From a checkpoint of a small mixture-of-experts model trained on Wikipedia.
Experts: 128 experts in each of 15 layers, 64 SwiGLU neurons an expert, 6 picks a token.
Below are experts of layer 10 (counted from 0) of a mixture-of-experts language model. Rows are named router (the router's row for the expert), gate (a neuron's input weights, with its number), up (a neuron's input weights, with its number), down (a neuron's output weights, with its number) and show model dimensions 256-511. Each number is 200 + 40 x the weight over its row's rms, rounded and kept within 0 to 999.
After each expert's rows: a language model's description of what the expert responds to; "mostly gets" lists some tokens that are sent to it at least half of the time. This comes from a sample of Wikipedia text that the model never trained on.

# expert 26
router,256,206,153,178,177,256,150,168,186,307,142,266,232,198,245,201,223,207,184,267,228,205,256,226,160,163,219,152,276,203,228,190,290,177,168,154,192,246,216,110,249,210,158,182,149,224,164,188,147,139,191,132,217,282,292,199,204,216,228,198,158,209,158,182,197,196,153,226,170,265,193,217,264,176,206,243,238,292,220,156,235,192,185,194,184,161,252,246,137,194,187,133,225,130,235,191,186,202,215,229,145,198,199,158,186,165,161,200,137,173,203,193,150,226,245,125,236,222,142,194,209,121,174,243,229,170,194,185,154,207,242,201,254,253,219,149,241,268,174,295,267,162,278,268,238,224,214,214,138,190,176,169,192,210,211,218,189,180,180,181,222,260,134,218,209,187,250,132,209,249,234,178,229,179,192,240,210,262,227,154,258,201,192,242,162,220,134,191,200,205,187,264,163,180,180,189,111,161,218,132,133,203,147,217,139,161,234,171,149,194,212,177,186,178,176,177,239,162,177,164,211,170,206,180,188,234,234,251,237,148,169,132,168,224,289,173,264,223,275,175,268,284,217,165,197,205,220,147,219,227,196,175,198,119,243,251
gate0,284,182,232,225,165,197,178,241,184,188,202,129,170,187,240,112,203,281,220,194,207,274,230,218,202,218,105,225,252,202,248,143,185,124,222,152,181,263,230,208,254,162,240,189,213,232,214,161,113,275,183,200,160,213,178,200,216,252,184,157,214,207,181,220,101,176,220,220,139,177,198,168,213,254,194,221,202,277,202,227,239,218,269,181,217,157,184,201,141,222,208,226,218,179,131,220,122,254,211,166,163,196,167,155,164,158,239,187,198,226,165,119,176,246,142,243,252,192,258,180,219,185,214,217,173,174,203,266,144,154,179,138,223,147,225,210,273,140,190,219,175,191,196,183,245,179,179,216,225,150,166,75,210,124,189,232,198,165,185,249,260,196,218,203,191,174,277,255,178,256,239,261,240,192,194,242,178,166,192,168,200,119,149,279,186,199,228,222,161,213,310,240,176,209,173,214,141,123,172,150,167,207,264,201,233,168,227,204,182,185,243,252,158,176,161,254,171,223,254,163,167,182,195,213,160,155,192,167,188,256,202,163,104,223,248,245,220,181,283,240,205,236,213,271,141,246,217,242,229,262,196,143,189,157,262,191
up0,174,231,200,197,206,229,193,254,200,265,197,213,191,260,200,151,212,228,201,215,203,273,219,244,174,258,179,248,208,176,197,150,171,192,189,124,185,266,214,188,238,171,196,211,149,226,189,204,107,207,168,247,196,159,252,209,166,229,162,181,183,204,207,216,185,171,163,226,188,235,213,250,198,200,256,211,183,212,210,201,186,205,285,182,215,165,265,126,189,236,190,147,169,144,150,140,148,221,206,185,205,192,165,232,180,177,207,250,215,196,184,156,114,246,168,235,257,231,273,310,190,161,232,195,207,225,197,279,152,206,110,167,151,178,204,171,230,225,205,235,203,240,128,203,250,132,249,147,194,200,229,56,171,147,129,265,188,91,198,201,204,167,209,247,217,203,271,214,200,245,254,264,191,174,225,219,181,181,126,196,197,169,164,249,221,224,295,214,165,265,283,203,176,161,213,200,182,178,234,208,183,228,307,205,190,168,203,181,182,198,207,197,206,263,218,195,204,165,177,161,205,206,191,207,193,176,206,171,179,191,268,187,175,137,211,202,250,185,237,186,121,209,250,232,146,118,148,241,179,229,251,139,183,206,287,166
down0,232,239,226,215,145,226,340,181,168,166,231,200,229,107,151,149,225,221,132,219,259,177,145,177,168,167,178,165,195,221,226,218,287,219,265,125,210,114,225,206,202,166,191,154,199,222,158,289,219,190,214,203,228,148,222,182,231,172,232,215,214,219,176,215,263,143,230,172,224,232,241,263,210,201,189,238,225,234,219,268,178,289,185,215,189,235,227,254,186,184,203,212,214,226,211,259,122,278,181,221,188,191,153,195,166,144,203,231,232,190,190,184,287,252,260,208,185,240,189,163,186,203,241,182,222,165,221,214,242,227,227,129,141,236,160,152,179,203,168,268,151,184,157,261,224,266,163,190,251,202,201,171,202,277,170,251,183,226,175,202,206,191,193,194,157,231,167,216,218,185,241,120,221,215,247,171,193,167,209,97,149,108,271,229,179,206,118,262,191,145,164,178,233,127,190,171,255,258,182,191,176,197,158,121,171,137,195,139,212,220,189,177,182,223,177,170,209,210,163,194,228,197,200,244,198,159,189,231,157,179,167,163,199,169,189,199,239,161,195,292,216,219,161,108,193,165,202,187,161,256,196,286,202,234,262,121
It responds to: Units and number ranges. Units and separators in measurements: mm, million, acres, per, en dashes in ranges like 11–13 cm, and coordinate marks.
mostly gets: " red", " million", " mm", " pm", " billion", "⁄"

# expert 17
router,119,188,185,165,308,162,240,234,182,211,244,267,225,216,257,182,221,236,158,262,232,154,232,231,209,256,194,214,255,200,264,177,201,221,164,187,138,154,211,283,248,199,240,192,214,212,159,301,136,165,185,231,150,204,198,167,261,120,150,259,164,188,164,200,192,162,245,211,176,208,212,178,216,170,194,105,207,158,211,167,173,209,222,241,155,202,168,180,149,218,237,211,194,180,136,203,248,171,84,172,195,226,196,157,160,138,219,186,193,253,261,189,192,182,188,139,197,202,153,204,173,245,283,180,206,187,208,213,169,262,235,243,215,243,145,209,264,183,207,167,245,199,211,211,177,249,274,239,138,150,262,167,210,145,131,201,185,147,156,187,204,164,209,170,206,185,199,211,163,218,232,172,234,276,235,225,143,147,229,233,280,172,157,178,141,169,212,168,284,227,200,187,142,178,155,194,165,211,163,214,201,189,187,151,194,209,106,204,171,215,222,244,297,178,184,260,206,221,214,198,222,135,167,245,270,268,133,235,216,198,174,252,229,146,262,147,263,242,226,227,269,182,236,182,271,284,272,192,192,230,154,193,223,159,213,173
gate1,152,227,140,173,221,203,185,170,230,211,240,182,198,231,268,244,160,231,150,185,193,92,220,183,236,133,207,154,174,229,246,227,220,268,167,142,187,176,169,208,254,231,173,215,199,248,132,257,273,209,297,209,220,272,236,196,254,196,184,213,171,233,164,177,239,170,233,197,155,129,206,165,156,214,202,211,175,183,188,212,167,203,260,210,184,185,246,259,207,205,202,197,221,122,173,185,146,141,197,174,218,234,173,269,143,142,147,236,191,223,244,215,233,174,211,183,232,193,201,274,237,247,211,191,208,185,238,214,200,192,184,202,167,212,268,213,223,171,231,224,257,240,165,243,220,235,234,216,228,252,179,161,229,174,211,162,169,189,197,198,209,216,183,243,321,220,210,223,235,222,260,177,256,259,206,211,197,191,176,149,231,101,238,127,119,109,210,216,151,207,130,183,245,186,137,180,162,232,218,245,111,102,170,132,132,210,118,279,174,252,190,258,199,245,138,136,167,175,221,241,232,240,181,250,231,218,236,209,228,207,200,169,191,282,177,248,211,224,143,188,233,200,240,168,179,221,169,241,203,207,191,230,206,207,180,184
up1,223,134,128,150,267,181,189,140,196,200,160,122,186,195,269,279,213,226,156,206,197,191,171,186,221,213,100,215,158,222,222,248,193,222,180,105,241,203,151,146,211,195,205,240,183,167,225,152,205,171,239,165,220,167,192,234,237,240,165,238,232,225,201,220,259,203,225,238,227,154,119,148,158,193,157,254,173,222,240,162,193,189,179,184,141,235,265,283,224,128,196,176,179,191,166,229,172,261,208,211,263,176,165,180,193,227,174,226,207,216,201,269,100,170,168,197,215,208,229,159,210,197,162,216,174,210,247,162,213,178,185,242,214,246,191,186,211,235,218,155,242,215,134,186,128,251,178,270,195,105,195,196,262,261,144,162,204,167,182,173,204,174,187,213,217,255,258,218,206,155,133,147,245,214,162,188,220,159,227,161,239,243,201,148,145,189,120,304,206,161,257,217,200,134,234,223,205,260,223,230,148,165,267,139,187,163,148,232,170,192,246,270,218,234,164,197,178,195,188,225,227,169,166,260,226,211,171,244,278,156,202,204,168,263,171,228,208,270,214,219,209,257,187,178,154,217,140,215,184,162,141,211,264,210,139,186
down1,227,221,231,201,177,204,232,174,247,157,274,168,124,233,174,239,188,172,234,187,165,189,244,179,156,180,174,121,253,222,170,206,178,207,268,189,206,168,187,211,210,252,235,186,165,159,72,252,157,199,228,124,181,238,151,273,151,218,178,183,199,219,191,238,253,215,170,181,128,222,220,222,294,234,219,130,154,236,215,196,179,265,189,173,203,242,208,248,223,263,176,205,192,158,172,256,205,138,271,258,168,254,159,156,235,161,204,187,209,154,163,193,240,229,230,181,182,164,197,172,204,178,206,179,220,223,240,169,218,171,225,168,152,226,154,207,109,267,229,233,197,203,150,204,121,176,246,112,257,193,208,140,182,165,133,218,201,175,230,222,201,242,166,163,242,118,191,207,238,176,250,201,245,203,216,206,183,212,190,269,271,223,200,181,168,183,227,152,205,329,139,155,200,221,227,227,190,129,187,244,221,233,186,236,230,200,184,188,234,189,189,194,180,166,92,229,179,209,184,212,220,287,277,199,175,196,225,175,161,257,160,190,250,225,299,183,150,253,159,204,208,164,191,202,214,274,199,285,211,229,186,194,165,274,224,163
It responds to: Sports stats, measurements. Tokens in sports and biography stats: "age" in birth lines, medalist, lb, kg, metres, score dashes, word-endings like -er in infielder.
mostly gets: " lb", " medalist", " metres", " when", "weight", " Although"

# expert 54
router,159,197,259,144,227,188,204,215,206,278,219,170,207,153,179,213,146,204,206,187,178,202,174,174,178,232,145,215,208,229,199,159,199,212,197,181,271,157,239,113,266,153,228,173,150,179,216,181,120,132,187,199,188,185,236,203,180,230,154,236,138,163,198,179,168,186,136,250,195,209,310,213,168,191,220,128,241,213,171,184,186,232,245,212,170,169,259,146,195,176,205,195,220,209,212,284,186,230,186,270,270,245,200,246,193,209,211,259,189,202,219,177,177,212,190,210,219,220,179,143,168,209,179,225,125,78,241,194,195,244,213,195,156,294,159,185,201,194,230,198,249,293,224,185,251,199,248,131,190,123,245,281,196,126,150,221,166,141,225,161,207,163,158,229,247,134,162,205,196,217,173,146,168,210,211,233,113,216,208,125,224,156,202,242,208,154,259,143,186,252,200,239,163,268,182,151,152,226,226,272,201,193,153,195,164,209,182,190,134,154,265,216,261,224,234,132,295,151,127,218,200,130,210,175,240,117,178,154,191,150,188,219,215,171,259,224,202,169,306,183,287,226,226,182,260,220,205,268,106,215,246,231,232,175,175,271
gate0,251,242,121,157,205,196,159,228,197,187,220,222,197,148,198,204,181,167,176,132,289,189,216,191,190,165,184,262,146,249,275,253,187,114,167,239,193,213,241,224,179,192,203,227,128,230,262,214,167,214,162,204,188,219,247,205,93,217,247,249,169,234,158,232,188,235,206,244,119,117,134,173,230,229,151,197,188,224,242,130,193,316,205,216,297,199,176,194,158,232,191,231,163,214,225,113,281,223,218,250,189,226,179,272,227,239,272,150,210,199,198,174,178,178,123,232,173,202,194,213,190,178,253,252,177,167,231,164,162,268,238,104,228,133,195,218,210,189,178,203,221,207,198,134,189,205,155,171,148,205,159,230,202,199,82,192,175,174,265,226,215,214,220,186,86,283,197,156,220,154,181,114,196,178,210,174,220,179,163,247,185,171,182,274,240,247,170,189,161,214,158,235,198,244,137,202,228,192,176,148,183,187,256,194,213,199,171,211,207,168,201,240,177,151,129,248,206,224,173,173,175,203,267,263,185,181,183,143,211,188,199,209,222,152,182,271,187,165,223,253,184,213,170,219,133,223,281,233,169,211,201,210,256,195,128,258
up0,198,210,196,224,190,175,183,158,186,165,234,190,171,227,156,182,149,270,169,99,230,179,191,230,171,254,196,234,172,287,247,200,167,242,208,227,234,181,217,157,211,172,189,115,211,212,154,258,197,173,178,156,262,225,263,205,131,216,184,178,145,184,138,211,200,276,204,216,134,185,165,193,200,182,230,200,183,169,190,155,210,242,219,213,207,173,183,186,145,203,183,168,136,109,191,92,207,206,263,190,159,161,166,229,173,199,194,150,241,166,196,148,163,173,204,228,230,185,205,208,186,173,274,198,235,144,213,163,196,232,191,154,211,154,205,256,210,203,203,229,216,180,229,187,264,180,205,229,154,253,165,198,253,226,122,221,128,209,261,194,225,158,114,201,199,203,207,162,213,242,166,103,240,194,184,188,259,202,174,111,161,207,175,201,186,233,279,185,194,158,132,211,179,264,214,147,187,181,239,165,199,175,242,234,186,245,175,147,194,184,200,224,188,171,149,207,251,242,193,213,203,170,231,111,200,177,223,216,196,230,249,182,147,160,235,262,225,204,252,148,188,172,226,175,124,246,176,151,231,203,231,212,238,217,107,210
down0,187,281,126,279,163,200,188,257,226,111,228,225,176,268,198,184,324,194,184,155,221,164,246,228,172,201,177,206,177,196,168,162,217,130,207,175,179,191,236,217,151,192,205,151,220,221,83,155,194,214,164,264,236,183,201,145,218,205,226,226,189,208,236,176,210,216,216,258,229,184,186,211,217,194,228,118,188,142,194,196,243,196,238,121,199,124,187,303,288,261,244,177,150,183,176,249,97,266,249,244,172,159,273,214,171,162,178,204,211,207,140,234,178,154,175,167,197,189,187,220,167,182,195,245,277,232,147,244,135,108,232,176,162,267,221,231,219,200,209,97,198,217,184,162,226,265,212,208,206,171,232,249,209,147,139,221,206,204,161,245,176,136,254,136,241,117,156,249,269,223,195,236,160,193,238,218,196,200,190,237,174,232,198,160,242,145,247,197,108,252,180,174,144,174,230,168,214,206,211,215,161,209,167,166,149,189,192,181,194,149,186,208,214,169,196,238,278,320,233,96,226,206,183,226,230,148,161,178,185,224,154,200,228,255,165,204,176,182,243,239,218,212,193,283,187,157,172,204,246,173,186,162,178,151,174,197
It responds to: Numeric table values. Decimal points, degree and minute signs, units and minus signs inside climate, coordinate, vote and standings tables, e.g. 76.5, °, lb, Pts.
mostly gets: " Pts", "⁄", "′", " lb", " meters", " GF"

# expert 10
router,230,257,249,188,169,182,246,201,219,242,194,167,212,178,215,222,183,202,160,276,241,189,162,234,239,209,211,201,189,177,181,222,219,198,185,237,203,193,255,270,198,171,234,194,232,220,204,326,221,166,182,221,217,231,163,152,178,224,197,227,205,163,178,240,277,167,183,296,240,199,141,198,196,175,142,110,296,123,285,245,140,176,215,190,258,226,199,212,206,113,179,211,233,219,190,248,278,161,184,222,225,268,123,148,199,220,267,182,205,199,282,208,162,270,207,234,197,213,222,232,144,248,188,132,193,166,233,225,247,254,203,195,238,175,202,250,187,132,250,199,129,162,161,192,267,195,132,295,202,228,176,204,197,217,156,153,181,220,208,229,139,177,277,180,197,155,151,199,168,172,202,227,215,219,225,141,239,115,146,201,261,227,221,202,217,212,269,171,120,217,115,173,222,176,182,205,129,221,159,201,254,222,117,219,160,200,142,235,163,147,162,222,226,154,238,233,167,225,207,139,253,254,195,186,216,164,213,178,256,243,223,248,245,156,202,167,219,209,226,271,238,231,228,169,204,196,279,240,182,153,216,185,238,185,199,240
gate1,258,220,303,228,172,183,200,203,155,217,244,175,235,169,195,243,252,227,109,226,219,236,245,253,186,236,183,196,213,195,159,231,252,209,246,234,169,226,221,190,208,235,156,257,226,184,201,224,176,167,214,304,150,158,185,272,128,149,209,253,161,133,127,235,239,145,212,206,188,218,191,199,213,208,168,163,190,253,176,250,197,165,150,214,126,166,205,213,176,159,259,164,214,242,141,257,201,178,217,238,231,190,240,249,220,194,261,190,143,252,192,160,179,226,251,220,198,199,213,171,282,204,143,173,198,177,187,227,163,212,223,237,139,204,206,229,248,212,177,169,167,209,200,188,175,222,183,285,204,160,205,243,127,229,128,173,191,224,204,258,164,134,206,205,234,205,179,126,159,267,227,126,224,217,119,114,159,173,170,219,200,159,140,140,266,212,233,204,181,203,150,211,232,216,218,225,272,219,177,244,151,249,197,166,215,234,232,234,269,156,183,204,127,185,217,165,275,258,163,198,157,222,228,282,154,143,206,220,191,175,83,182,233,232,255,186,211,201,158,232,181,187,220,243,159,244,252,240,197,140,265,282,187,149,223,228
up1,270,193,158,235,202,207,181,156,180,223,172,176,165,234,140,203,176,206,154,226,170,226,157,199,188,195,225,132,219,255,214,162,207,129,212,164,209,246,195,118,170,268,234,199,246,207,230,206,103,233,171,214,242,173,185,216,243,279,224,134,144,301,168,246,202,220,299,192,214,201,174,184,197,168,210,159,216,203,216,208,237,137,175,173,258,284,236,172,247,186,230,172,233,170,192,193,237,164,248,238,124,179,185,145,167,268,150,269,262,243,224,295,215,173,186,211,283,254,183,252,164,209,178,154,110,262,218,172,207,231,177,186,275,214,137,187,270,203,209,206,234,132,217,163,253,158,227,204,211,173,237,199,218,179,200,176,199,183,252,200,229,218,209,168,130,265,248,259,210,210,223,201,176,159,203,181,206,186,242,167,230,262,204,219,194,215,191,210,182,164,237,152,223,95,147,230,190,204,189,159,248,142,195,128,215,168,253,229,209,204,174,216,112,156,261,214,191,186,197,213,227,204,219,230,222,189,255,210,195,185,263,193,207,222,297,197,131,186,149,194,215,240,208,252,262,129,224,175,207,234,192,176,194,208,241,157
down1,213,144,274,208,215,215,171,212,146,221,214,329,162,174,113,220,198,240,176,144,305,175,304,225,251,149,221,291,256,249,163,187,207,212,164,224,293,167,194,257,195,199,153,188,280,197,246,259,257,207,219,223,124,241,211,207,165,206,254,200,224,261,203,219,251,188,205,151,153,213,156,251,225,192,201,194,277,193,218,177,146,250,194,254,178,182,164,234,141,155,112,209,208,201,218,144,198,226,156,185,224,155,253,152,207,226,204,255,168,203,237,198,115,156,158,242,202,161,143,238,211,270,241,171,199,161,168,259,177,247,221,184,149,160,214,200,175,137,243,195,210,257,194,164,287,259,153,227,265,203,171,132,211,210,120,207,192,133,186,209,223,209,168,179,223,265,132,173,186,196,232,239,231,266,234,238,275,212,231,216,185,285,145,186,190,201,239,149,148,163,168,129,196,183,284,221,209,226,144,203,207,157,207,245,191,171,143,167,181,179,154,130,245,144,222,212,195,172,235,193,217,231,169,260,196,146,248,216,197,156,176,159,233,213,126,170,183,203,134,211,167,244,202,214,200,155,281,189,143,151,257,200,181,250,207,173
It responds to: Abstract noun endings. Final pieces of abstract or plural nouns, usually followed by of or a comma: difference, information, losses, administration, relationship.
mostly gets: " relationship", " status", " weight", " research", " evidence", " development"

# expert 24
router,200,178,275,199,266,221,210,239,236,166,179,244,125,205,164,230,261,200,218,147,245,146,181,190,164,92,174,240,190,215,162,151,289,191,187,245,186,224,246,285,228,151,176,207,220,190,230,165,189,122,260,172,204,226,233,141,164,194,185,207,248,237,215,170,179,266,179,127,169,245,164,197,204,240,161,237,166,124,229,226,151,225,193,186,248,209,212,220,238,176,191,227,160,197,203,169,171,197,149,255,256,191,240,311,244,260,175,213,171,192,205,177,226,167,135,170,164,176,179,109,181,134,230,245,218,226,221,179,202,207,271,154,188,226,252,191,207,223,152,205,247,253,170,276,237,169,181,208,193,172,144,258,248,189,209,200,220,184,196,249,215,232,194,194,245,208,223,130,237,116,180,225,220,242,177,239,192,181,252,178,187,165,161,168,247,218,102,119,185,224,180,200,176,183,251,179,201,175,248,179,183,229,293,173,184,200,266,187,218,229,237,174,222,166,215,254,213,222,144,177,223,204,244,234,156,164,174,154,273,180,202,229,198,249,189,235,167,209,239,263,135,169,220,224,241,228,234,208,207,199,128,201,263,199,202,187
gate1,214,201,150,153,158,190,175,149,288,171,180,233,162,150,158,179,140,177,243,188,180,261,164,231,203,157,225,221,201,196,290,106,165,200,238,194,255,197,241,186,118,149,218,168,239,271,159,186,160,198,194,193,253,199,167,237,183,215,306,258,182,219,219,125,185,181,174,253,152,294,211,243,182,219,223,163,210,288,200,175,171,190,193,203,242,231,152,169,327,154,238,233,208,215,267,134,236,194,151,261,135,240,197,160,201,162,174,239,131,178,191,193,192,226,238,245,192,190,196,248,145,135,278,213,173,258,305,140,148,157,252,230,168,202,185,208,285,220,227,257,206,170,185,187,155,149,237,151,167,82,165,199,195,162,266,201,154,214,249,129,239,263,214,190,216,250,198,176,142,150,278,136,165,205,157,194,220,155,192,246,207,213,200,222,171,156,161,209,182,257,190,228,264,217,289,177,164,232,119,167,238,203,102,179,178,213,210,204,269,213,212,144,197,202,209,212,171,200,230,283,134,148,211,167,236,179,198,178,169,171,175,270,296,182,215,152,214,153,238,257,273,224,152,213,285,228,203,151,113,252,171,228,219,180,165,202
up1,223,118,181,254,174,150,213,114,228,196,135,182,191,167,194,139,221,164,198,161,214,187,186,251,155,204,263,190,289,216,178,227,140,191,222,197,138,138,202,215,195,254,221,193,201,203,248,172,154,195,254,224,178,227,251,195,207,244,201,133,243,144,156,302,193,191,313,215,216,92,112,184,194,179,147,182,211,188,216,233,158,180,137,155,238,242,151,220,158,189,196,206,218,222,146,198,162,183,192,276,265,257,201,247,210,231,306,164,194,138,244,215,221,232,194,274,118,251,208,205,237,263,182,203,282,196,190,294,176,208,216,196,231,186,230,256,210,134,160,262,208,152,207,138,233,173,290,198,203,187,187,228,219,156,176,179,195,168,166,167,216,172,247,167,227,231,184,175,236,179,200,207,183,134,256,62,195,229,238,164,270,154,182,229,190,199,135,194,245,149,232,197,271,105,175,218,228,206,209,163,178,234,186,285,162,172,186,293,118,159,157,154,131,162,184,270,208,213,147,289,245,164,231,257,189,213,182,197,187,189,222,176,216,205,242,159,209,145,217,160,180,163,169,166,173,241,179,234,278,122,160,192,217,172,191,206
down1,238,177,209,138,138,225,190,178,175,194,244,135,236,192,198,184,234,168,162,183,177,192,220,224,154,236,226,190,133,248,132,153,219,162,220,187,178,210,171,204,149,192,211,189,187,229,251,205,202,189,197,170,164,195,169,221,202,226,220,165,169,185,253,205,213,265,134,239,110,111,177,219,242,157,210,241,195,292,223,145,186,245,244,256,154,236,149,156,241,262,231,155,225,255,206,198,156,147,207,228,270,161,183,169,236,162,244,256,202,239,257,139,133,188,172,222,193,202,163,171,150,219,145,200,191,210,187,153,181,227,173,252,253,208,179,204,238,142,200,95,262,88,290,216,190,199,217,262,182,232,163,230,195,187,208,183,256,236,158,244,239,200,262,190,224,220,215,180,217,185,175,211,221,186,187,246,179,176,126,162,193,196,199,226,246,242,199,210,140,158,185,146,223,243,228,227,184,211,208,231,169,207,243,172,187,108,134,186,217,178,181,198,185,151,206,232,182,241,217,192,202,204,245,227,172,142,189,197,205,180,174,175,164,288,218,220,205,103,199,170,244,192,178,222,178,227,237,185,193,166,210,224,262,219,225,158
It responds to: Parentheses and occupations. Opening parentheses before birth years in name lists, occupation nouns such as actress and painter, the piece ag in Eagle, table pipes.
mostly gets: " illust", " actress", "ag", " journalist", " actor", " painter"

# expert 25
router,199,167,168,201,207,163,221,173,241,250,220,135,194,221,163,236,124,125,200,162,202,200,213,269,239,187,180,209,220,182,167,214,147,217,219,281,247,252,145,165,159,126,187,247,165,123,223,168,280,190,217,250,153,260,230,242,215,236,199,226,223,182,195,173,254,191,260,216,180,221,285,194,186,104,185,244,191,215,238,147,215,182,184,177,161,289,212,269,176,148,257,136,180,201,221,226,171,178,186,171,190,210,243,227,197,260,215,203,213,150,171,244,142,229,236,220,217,191,178,219,209,195,147,198,238,254,185,143,220,217,161,187,188,209,184,145,208,165,124,207,209,228,151,185,231,135,243,204,205,219,182,178,164,176,185,209,169,111,229,229,207,247,195,242,183,247,122,202,206,134,170,150,234,227,209,100,238,194,201,177,189,215,215,138,161,145,196,191,214,211,180,210,147,226,228,228,263,153,247,217,180,170,186,244,240,248,277,232,307,205,192,165,244,231,199,172,241,260,118,163,243,237,205,218,138,217,197,156,168,225,147,232,133,191,116,203,188,156,233,193,178,192,241,197,159,104,164,203,283,195,126,201,204,226,271,112
gate0,243,229,243,213,205,247,158,195,220,204,259,234,181,126,176,176,249,216,161,161,234,141,227,161,140,255,182,187,194,185,242,260,218,234,276,179,233,191,258,257,239,170,189,184,182,218,189,215,247,163,249,253,125,188,181,176,241,190,132,181,179,160,202,163,161,181,186,188,224,259,177,158,193,169,185,219,137,193,248,207,82,212,272,195,207,288,141,223,178,180,209,274,189,238,206,168,159,252,144,230,247,135,196,211,161,219,216,208,215,171,166,120,178,181,202,276,184,139,187,184,203,125,186,238,178,196,215,209,221,204,239,125,158,152,199,144,132,226,205,151,211,276,195,214,190,217,193,200,176,208,284,253,168,234,137,229,260,231,242,286,179,221,206,186,176,253,179,134,148,241,244,208,182,168,162,228,181,251,220,246,185,214,244,208,219,234,213,319,178,159,222,147,286,175,146,177,168,220,173,157,168,134,207,166,193,227,215,135,301,217,207,169,192,172,246,218,173,246,217,115,138,285,208,171,206,271,132,215,298,148,285,258,181,269,207,264,281,138,259,179,267,161,155,119,197,175,188,191,270,235,165,184,231,202,162,200
up0,267,188,272,240,221,198,229,189,236,201,187,229,257,187,157,174,214,276,160,183,225,145,194,274,170,231,185,114,231,238,253,249,154,207,140,97,197,196,200,163,258,274,166,186,169,251,269,228,202,126,160,291,207,194,202,225,127,223,246,109,147,206,219,195,146,213,176,200,217,267,256,207,230,144,97,170,215,272,179,191,174,255,209,164,219,203,93,249,213,180,188,282,202,219,169,202,234,210,201,219,248,126,216,274,266,241,256,218,155,170,218,181,145,160,214,185,150,208,202,191,158,157,162,152,210,231,211,236,184,191,262,213,178,110,263,188,229,226,129,160,259,224,206,198,168,183,220,248,173,161,254,248,165,219,209,213,273,220,296,194,206,176,167,178,176,180,201,169,212,230,191,204,166,157,177,160,130,212,229,174,239,157,191,166,197,267,168,295,254,199,264,108,222,222,179,203,229,280,183,171,132,182,154,171,180,173,205,85,243,172,265,198,167,179,240,200,145,228,195,212,184,232,190,187,216,184,176,181,213,123,275,218,220,196,217,235,239,189,217,160,259,246,269,208,211,160,235,243,201,215,180,226,206,254,134,183
down0,183,213,231,155,219,150,238,191,222,234,156,222,215,205,241,111,211,212,204,201,201,243,277,210,215,165,206,207,176,113,185,188,206,138,222,180,223,144,227,301,213,257,228,117,266,247,167,199,106,182,217,191,240,163,247,192,233,194,225,224,245,217,184,297,235,220,189,174,181,172,126,148,309,243,200,155,221,186,133,261,237,177,157,143,171,211,154,187,170,281,224,235,205,276,187,183,236,199,157,206,142,235,281,269,262,183,210,177,203,170,227,185,169,196,181,233,248,213,229,237,210,156,211,233,198,179,200,202,228,164,212,132,159,171,218,179,192,158,116,197,164,160,120,159,180,218,277,240,144,174,183,181,183,266,167,183,160,158,169,200,163,174,177,208,172,194,240,259,254,220,193,236,158,130,247,279,227,204,168,192,266,164,186,215,279,290,182,198,225,176,283,170,174,253,205,230,202,161,183,205,192,158,204,182,194,195,234,233,161,188,237,189,218,140,175,165,192,223,235,154,218,162,138,193,206,155,227,155,134,228,252,199,179,183,195,170,183,237,187,222,161,209,181,253,167,270,282,211,192,205,155,200,228,134,202,214
It responds to: Table and list formatting. Pipes, quotes, colons and brackets in sports results tables, wiki markup and discographies, such as colspan=", | 6 |, football positions FW, MF.
mostly gets: "Japanese", " FW", " Double", "final", " MF", " Miss"